{
  "router_score": "softmax",
  "balance_loss": 0.00567,
  "init_std_router": 0.022,
  "norm_eps": 1e-06,
  "tie_embeddings": true,
  "optimizer": "muon",
  "lr": 0.0143,
  "beta1": 0.93,
  "train_tokens": 1614000000,
  "steps": 12314
}
Below are experts of layer 4 (counted from 0) of a mixture-of-experts language model. Rows are named router (the router's row for the expert), up (a neuron's input weights, with its number) and show model dimensions 384-511. Each number is 128 + 32 x the weight over its row's rms, rounded and kept within 0 to 255.
Before each expert's rows: "gets" lists some tokens that make up at least twice as much of what it gets as of all text; "mostly gets" lists some tokens that are sent to it at least half of the time. This comes from a sample of Wikipedia text that the model never trained on. Tokens count by the router's weight.

# expert 2
gets: "\n", ", ", "\n\n", "- ", ". ", ": "
mostly gets: "\n", "\n\n", "202", "201", "200", "199"
router [ 67 163 165 119 137 123 139  88 125 140 107 154 148 129 127 175  73  99  85 154 147 109 178 124 123 108 190 137 200 147 148 115  96  61 143 123 105 135  67 140 134 136 184 121 144 165 156 110  83 146  93 136 103 164  92  65 117 169 137 168 151 165 153 132 133 170 131 133 186 111 129  99 172 107 123 113 111 138 120 145  80  93  68  90  89 127 171  58  80  76 148 127 105 133 173 127 144 139  48 138 151 177 110  99 114 103 141 131 112 123 147  93  42 110 150 175  95  94  84  99 141 178  56 136  94 116 133 112]
up0 [118 159 127 121 150 169 101 127 120  87  89 170  46 141 143 128 146 180 125  86 103  97 102 105 203 175 156 115  90 164 171 216 144 156 171 148 150 151 127  68 131  75 190 147 154  62 142  40 123 179 141 158 159 101 158 112 126  78 109 137 141 177  69  93 102 187 105 112 128 130 159 156 117  66 178 162 126 124  99 128  94 105 139 109 133 124 133 153  86 181 129 105 120 127 137 162 110 163 137 105 132 195 104 168 156 127 135  84 160 169 154  89 119 133 140 171  88 143 102  82 123 157  92  93 169  90  94 197]
up1 [103 166  81 105 107 176  61  79 147 138 131 133  84 128 133 178 136 148 135 172 134 111 164 181 153 149  83 127 108  98 134 185 170 134 155 124  81 161 139 149 190 133 105 145  87 110 159 114 149 132 121 121 123 150  72  96 137 137 129 148 156 146  72 145  43 146 149 149 176 157 114 139 127  89  88 122 133 109 134 128 122 138 106 123 133  93 149 103  43 190 116 129 154 106 121 178 163 105  87 134 152 133  72  57 141 151 118  80  98 120 118 142 157 153 178 217 131 136 141  94 143 177  93 167 118 109 167 135]
up2 [100 184  74 172 136 117 114  80 202  90 189 169 131  92 121 132 112 117 157  67 111  62 144 107 152 176 160 105 150 145 116 191 154 153 110 180 122 116  41  95 192 136 104 134 102 161 131 125  78  77 127  64  91 103 156 160 132 106 136 147 161 169 109 154 161 116 122 114 105 115 107 137 109 133 117 149 103 149 147 128 121 114 113 167 142 130 144 143  95 140 151 123 101 122 139 107 212 110 108 128 187 175 114 151 146 223 124 136  79 127  88 158 138 106 159 164 103 100  92 125  73 170  86 115 154 148 122 120]
up3 [ 84 131 155 107 102 122 140 107 152 125 167  85 144 135 185 100 179 150 163  88 141 187 179 154 160 130 126  68 192 133 106 128 111 187 130 163 119 135  97  99 152 104 120 143 193 112  68 113 147 129 157 112 160  92 174 114 164  85 170 103 120 126 103 105  73 163 110 195 117 103 115 100 129 150  79 117 115 136  97 117 158 154 143 160 101 161 125 105  66 123 100 123 164 116 166 116  91  80  87 152  67 172 132 127 119 107  63 136 116  71 159 149 107 145 106 106 131 163  97 145 139 223 112 142 111 170 116 105]
up4 [108 110 131 169 147 164 134 131 197 106 125 135  75 117 163 194 179 137 163  92 135  87 122 181 143  67  62 125 123  86 120  80 126 135 106 150 148 124 101  93 143 122 143 115  97 132 131  81  84 176 149 113 134 131 103  97 124 133 107  96  65 164  90 148 143 187 163 126 169 115 127 132 148 188 115 141 159 142 110  95 133 145 118 130 128 118 208 154 138 136 131 187 130  86 117 150 168 137 151 138 150 155 122 139 114 132 127 117 158 124  90 102  95 115 151 167 132 118 167 128 156 128 100 115 156 144 173 101]
up5 [128 193 140 120 143  84 180 118 105 130 133 115 126 120 164 200  93 131 107 123 182 176 145 137 109 178 178  79 177 144 196 105 114 154 131 111 103 136 144  61 120 144 142 105 100 152 165 121 128  99 205 157 126 115 102 132 141 144 116 122 144 113  79  92 142 141 174 184 101 136 143 123 174 122  95  83 139 149  91  77 108 110  81 163 118  81 118 179 117  76 171  82  90  90 107 182 135  93 182 111 114 165 104 149 126  94 107 106 135 108  52  88  75 130 109 167 115 137 145 177 130 173 127 127 142 163  89 152]
up6 [161 142 106 108 111 102  92  97 154 116 100 106 129 150  95 124 101 127 148  68  92 135 191 155 163 104  48 120  88 156  89  90 153 137 150 111  77 135 133 111 110 192 125 140 117 151 181  84 129 176 190 124 188  71 108 154 106  93 147 104 143 182  87 101 148 146 115  68 158 130 169  79 141 123 126  62 201  97 117 112 135 138 175  88  63 157 140  64  90 130  97 158 127 115 164 144 165 112  36  93 146 146  98 104 148 243 141 114 101 128  99  90 158  86 120 152 143 136 147 108 143 164  67 119  70 147  94 143]

# expert 3
gets: "the ", "a ", "of ", "'", "The ", "s "
mostly gets: "first ", "″", "his ", "American ", "second ", "°"
router [131 132  81 160 119 117 131 159 161 131 132 106 142 192 112 133 129 141 106 132 174 136 101 100 120 149  61 129  50 165 123 147 157 166 107 106 130 107  99 147 168 141  94 138 154  91 132 141 105 160 144 163 121 151  88 156 113  79 112 152  91 150 136 172 136  99  90 132 143  95 169 147 199 114 156 120 123 127 113 179 180 107 157  76 150 170  61 128 144 168 129  95 158 143 101 120 150  78 170 139  91 113 130 125  83 166 130 170 152 150  86 164 198 142 142 118 130 135 159 129 129 115 188 122 126 145 191 124]
up0 [ 96 118 130 162 113 147 113 153 163 122 114 168 112 134 125 111 101 118 145 118  86 163 128 110 132 139 171 165 105 122 160 163 119 166  68 117  99 137  86  96 145 135 115 100 156 161 149 118  82 136 126 125  94 136 122 116 147 142 105 119 113 119 133 131  96 187  80 171  45 110 140 168  91  68  92  94 107 114 156 160 159  88 150 150  79 163 139 142 143 134 117 146 156 161 118 182 124 156 129 174 140 111  90 161 126 135 160 149 133 142  71 128 202 182  83 136 103 150 137  82 147  69 138 151 192 122 100 167]
up1 [133 123 187  99 106 185 120 146 123 103 181 179 151 160 135 116 126 142 127 174 139 138 129 167 143 118 114 153 155  51 135 213 187 106  61 124 155 131 121 164 122 158 134 158 141  88 126 182 105  91 155 139 136 145  98 148  90 132 113  90 146 121 172 168 167  97 124 143  38 100 128 115 172 138 131 116  41 124 135 133 130  79 162 175 152 160 101 177 154 143 156 116 112 120 137 112 184 165 188 152  95 171 118 140  79 123 135 125 125  74 160 178 159 172 178  57  76 128 128 164 129 146 112 122 142 139  87 161]
up2 [170 120 108  98 126  99  59 163 134 192 124  78 130 167 121 177 149  91 100 184 144 115 122  84 106 123 119 155 154 104 102 134 183 177 122 122 120  39  95  98 139  90 148  79 165 160 110 132  72 158 160 161 116 102 122 174  70 186 137 133 140 154 158 186  72 132 150 112 137 129 138 117 158 191 101 134 145 131 160 138 107 134 143  66  67 113 188 109 131  82 152 171 104 119  74 143 155 109  89 181 131 137 126 134 156 103 145  90 143 142 102 149 101 158 127 155 115 162 128 182 149  77 124 157  74 118 119  61]
up3 [108  80 124 123 130  72  97 127  84 150 107 120 101 150  57 130 152 141 143  88 170 119 154 214  92 126 109 105 137  98 147 141  75  67 144 167 151 120 140 135 102  42 145 139  67 148 145 140 115 115  73 166 169 140 179 148  94 141 124 112 112 128 141 130 140 143 160 151 130  96 152 106 126 236 119 154 138 128 132 140 110  94 134 118 108  15 134 152 105  68  81 112 138 152 147 130 178 156 111 151 138 111 129 145 141 187  75 122 112  59 149  64 106 117 165  92 144 111 100 180 103 107 146  41 187 126 141  93]
up4 [163 127  64  90  38 118 157 143 137 151 121  83 123 136 149 178  88  52 149  72 156  90 141 106 114 107 170 129 185  85 109 166 101 148 142  99 188 110 123  69 160 100 129 142  76 161 126 136 167 153 173 104 137 132 111 126  96  69 177 140  91 163 103 169 154  93 158 124 110 128 117 126 138 112 145 119 141 139 161  97  88 132 119 126  48 132 177 167  92 152  87 155 159 157 112 165 171  68 116 144 112  82 125  86 130  88 117 152 131 131 172 147  75  82  78 139 139 154 161 104 102 122 121 136 164 105 115 144]
up5 [159 114 134 184 138 141 103 183 166  91 141 126 154 137  67  79 155  91 111 222 140 112 106 102  99 175 165 174 118 147 158 172  25 145 107 146 125 122 128 127 130 182 114 109 125 115 189 126 127 109  61 138  45 130 192 104  77  52 203 127 135 164 142 116 138 135 114 146 145 167 122 113  94 144 154 119 133 103  79 155 112 114 160 165 160  97 100 123 165 101 119 136 116 131  57 107 118 110 133 125  94 127 101 156  95 128  97 130 135 159 134  83 114 138  81 155 109 110 112 142 142  95 140 126 129  89 131 172]
up6 [110 136 135 167 116 187 137 140  53 121 114 126 145 180 136 183  81 181 154 111 174 150 127 152 112  98 104  93  41 143  91 162 164  88 162  97 131  74 130  70 115 118 122  94  82 116 108 167  83 158  88 152 122  99 147 178 168 151 143 221 126  83 171 160 131 142 124 137 176 157 162  88 172 200 120 145 135 142 131 124 159  81 122  75  62  81 151  97 140 134 168  91 155 153  80 171 196 149 155  77 172 109 133 169 185 116 169 146 191  88 130 150 117 109 187 123 137 150 141 137 151  90 115 165 138 172 140  91]

# expert 0
gets: "in ", "(", " ", "on ", "In ", ") "
mostly gets: "In ", "March ", "September ", "November ", "January ", "during "
router [129 131  73 152 160 144 130 131 128 123 120 137 135 138 144 112 145 155 147 148  83 150  68 115 133 117 123 141 151 157 144 116 163 154 142 179 154 144 154 104 159  97 145 160  99 172 129 160 140  66 140  89 127  53 144 142 129 133  81  66  67 111  72 153 204 149  74 117  95 118 114 123 139  82  99 115 132 135 116 139 112 141 140 152 145 125 138 187 170 110 102 137 121  38 153 138  68 146 146  90 126 111 108 142 150 163 105 110 151 177 148 117 149 124 111  81 138 146 166 150 102 122  98 140 178 139 100 150]
up0 [147 113 106 104 212  85 112 161 149 149 137 113 140 131 160 131 121 137 106 138 148 197 127 104 108  70 123  99 117  92 180 168  87 130 151  99 112 115 126 122 144  88 119  90  56 123 139 136 102 160 143  83 143 152 150 183 182 101 111  80 124 112  91 169 106 142 152 173 109  96 125  97  92 149 154  98 153 150 145 136 116 103 176 165 153 141 157 132  80 121 131  56 120 123 100  93 162 111 122  69 116 181  89 107  31 167 148 103 129 123 120 107  77 133 139 114 111 152 206 107 102  41 138  86  95 137 159 129]
up1 [103  94 157  85 176  78 165 103 115 162 164 101 123 172 122 156 149 155 147  74 153 109 158 125 118 140 170  96 177 137 109 150  62 159 111 172 147 128 188 108 159  98 141 145 116 115 112 125 133 105  92  68 181 129 143 148 123 150 128  63 173  89 118 138 141  74  97 129 126 144 164 129  81 136 143 110  91 100  73  84  96 105 108 122  89  89 109 126 150 144 107  72  84 198  89 108 185  94 106 136 123 107 130 129 157 127 106 160 137 103  86 119 103 145 102  99  89 171  94  80 120 144 158 131 127 157 128 175]
up2 [163 176 120 103 203 108 105  79 110 156 135 187 106 135 152 172 125 166  92 136 118 117 123  81 176 140 113 192 147 101 144 145 162 114 147 167 152 133  83 116 145 119 107 151 126 133  70 131 127 110 115 129 136 145 104  86 111 130  82  88 135 106 147 141 124 144 163  80 126  92 158  84 103 159  50 121 157 161 122 152 112 127 159 108  84  74 138 175 171 110 120 115 138 181 122 102 145 108 161 123 113 157 127 124 152 135  95 118 170 143 114  64 120 119 127  93 164 214 180 165 152 112 154  89 178  99  85 112]
up3 [104 144 164  92 111 139 156  88 107  99  49 175  81 140  99 124 181 150 148 150 136  46 139 128  98 101 129 167 156 133 176 132 105 129  99 113 151 136 135 102  93 114 185 169 178 107 140 154 143  98 106  81 199  95 111 117 124  95 115 133 143 148 114 128 119 124 157 102  93 161 121 118 177  90 133 101  66 145  96 131  91 155 136 177 117 154 194 125  64 124 144 166 104 137 140 151 164 140 140 130 131  96  96 120 177 140 174  38  81 151 132 105 142 223 100 122  89 116 119 182 102 111 125 142  65  72  75 113]
up4 [ 90 163 196 144 134 151 127 140 179 114 125  79  80 146 106 162 134  93 177 111 129  99  77 150 189 171  82 151 179 100 135 146 135  81  99 136 189 137 130  72 131 150 116 163  96 128 108 137 179 112 130  86  80  96 160 176 131 143 190 176 152 111 130 136 118 154 108 132 106 177 175 148 104 146  96 120  86 127 147 144  98 118 146 112  99 135 158 145 130  96 137 134 151 145 119 132 178 127 150 124  85 173 112 164 166  96 130 140 159 146 150 152 107  95 208 129 141 117 142  68 162 121 160 174  75 150 145 159]
up5 [135 200 127 114  64 134 141 149 105 110  74 120 141 102  69 115 142 161 118 122 153 139 135 159 143 187 138 125 127  75 170 148  86 168 134 155 118  72 127 128 135 108  91 151 134 193 128 121 148 130 150 143  87 120 123  73 194 114 165  87 151 163 132 138 123 130 127 163 116 148 149  98 122 131 144 164 163 142  93 112 134 129 162  88 184  68 150 124 122 179  97 160 155  96  96 143 150 145  92 125 118 112 100 127 136 166 146 159  87 132 134  79 130  86  73  81  93 122 153 110 160 113 105 142 138 144 123 120]
up6 [165  72  78  99 152 174 128 197 164 139 132 193 135  80 163  97 145  96 198 125 193  97 123 106 125  89 118 173 135 146 148 164 171 159 152 166 123 136 112  93 106  99 124 124 108  93 182 156 140 209 161 115  74  39 134 152 129 112 136 168 151 142 110 161 128  95 105 115 160  99 140 149 140 105  98 108 157 125 144 122 168  91 130 134 151 103  96 145 111 111  96 169  93  65 151  75  96 152 178 119 171 170 151 162 145 156 154 101 102 124 163 153 123 148 154 135 131 175  92 146 118  87 106  44 182 124  74 173]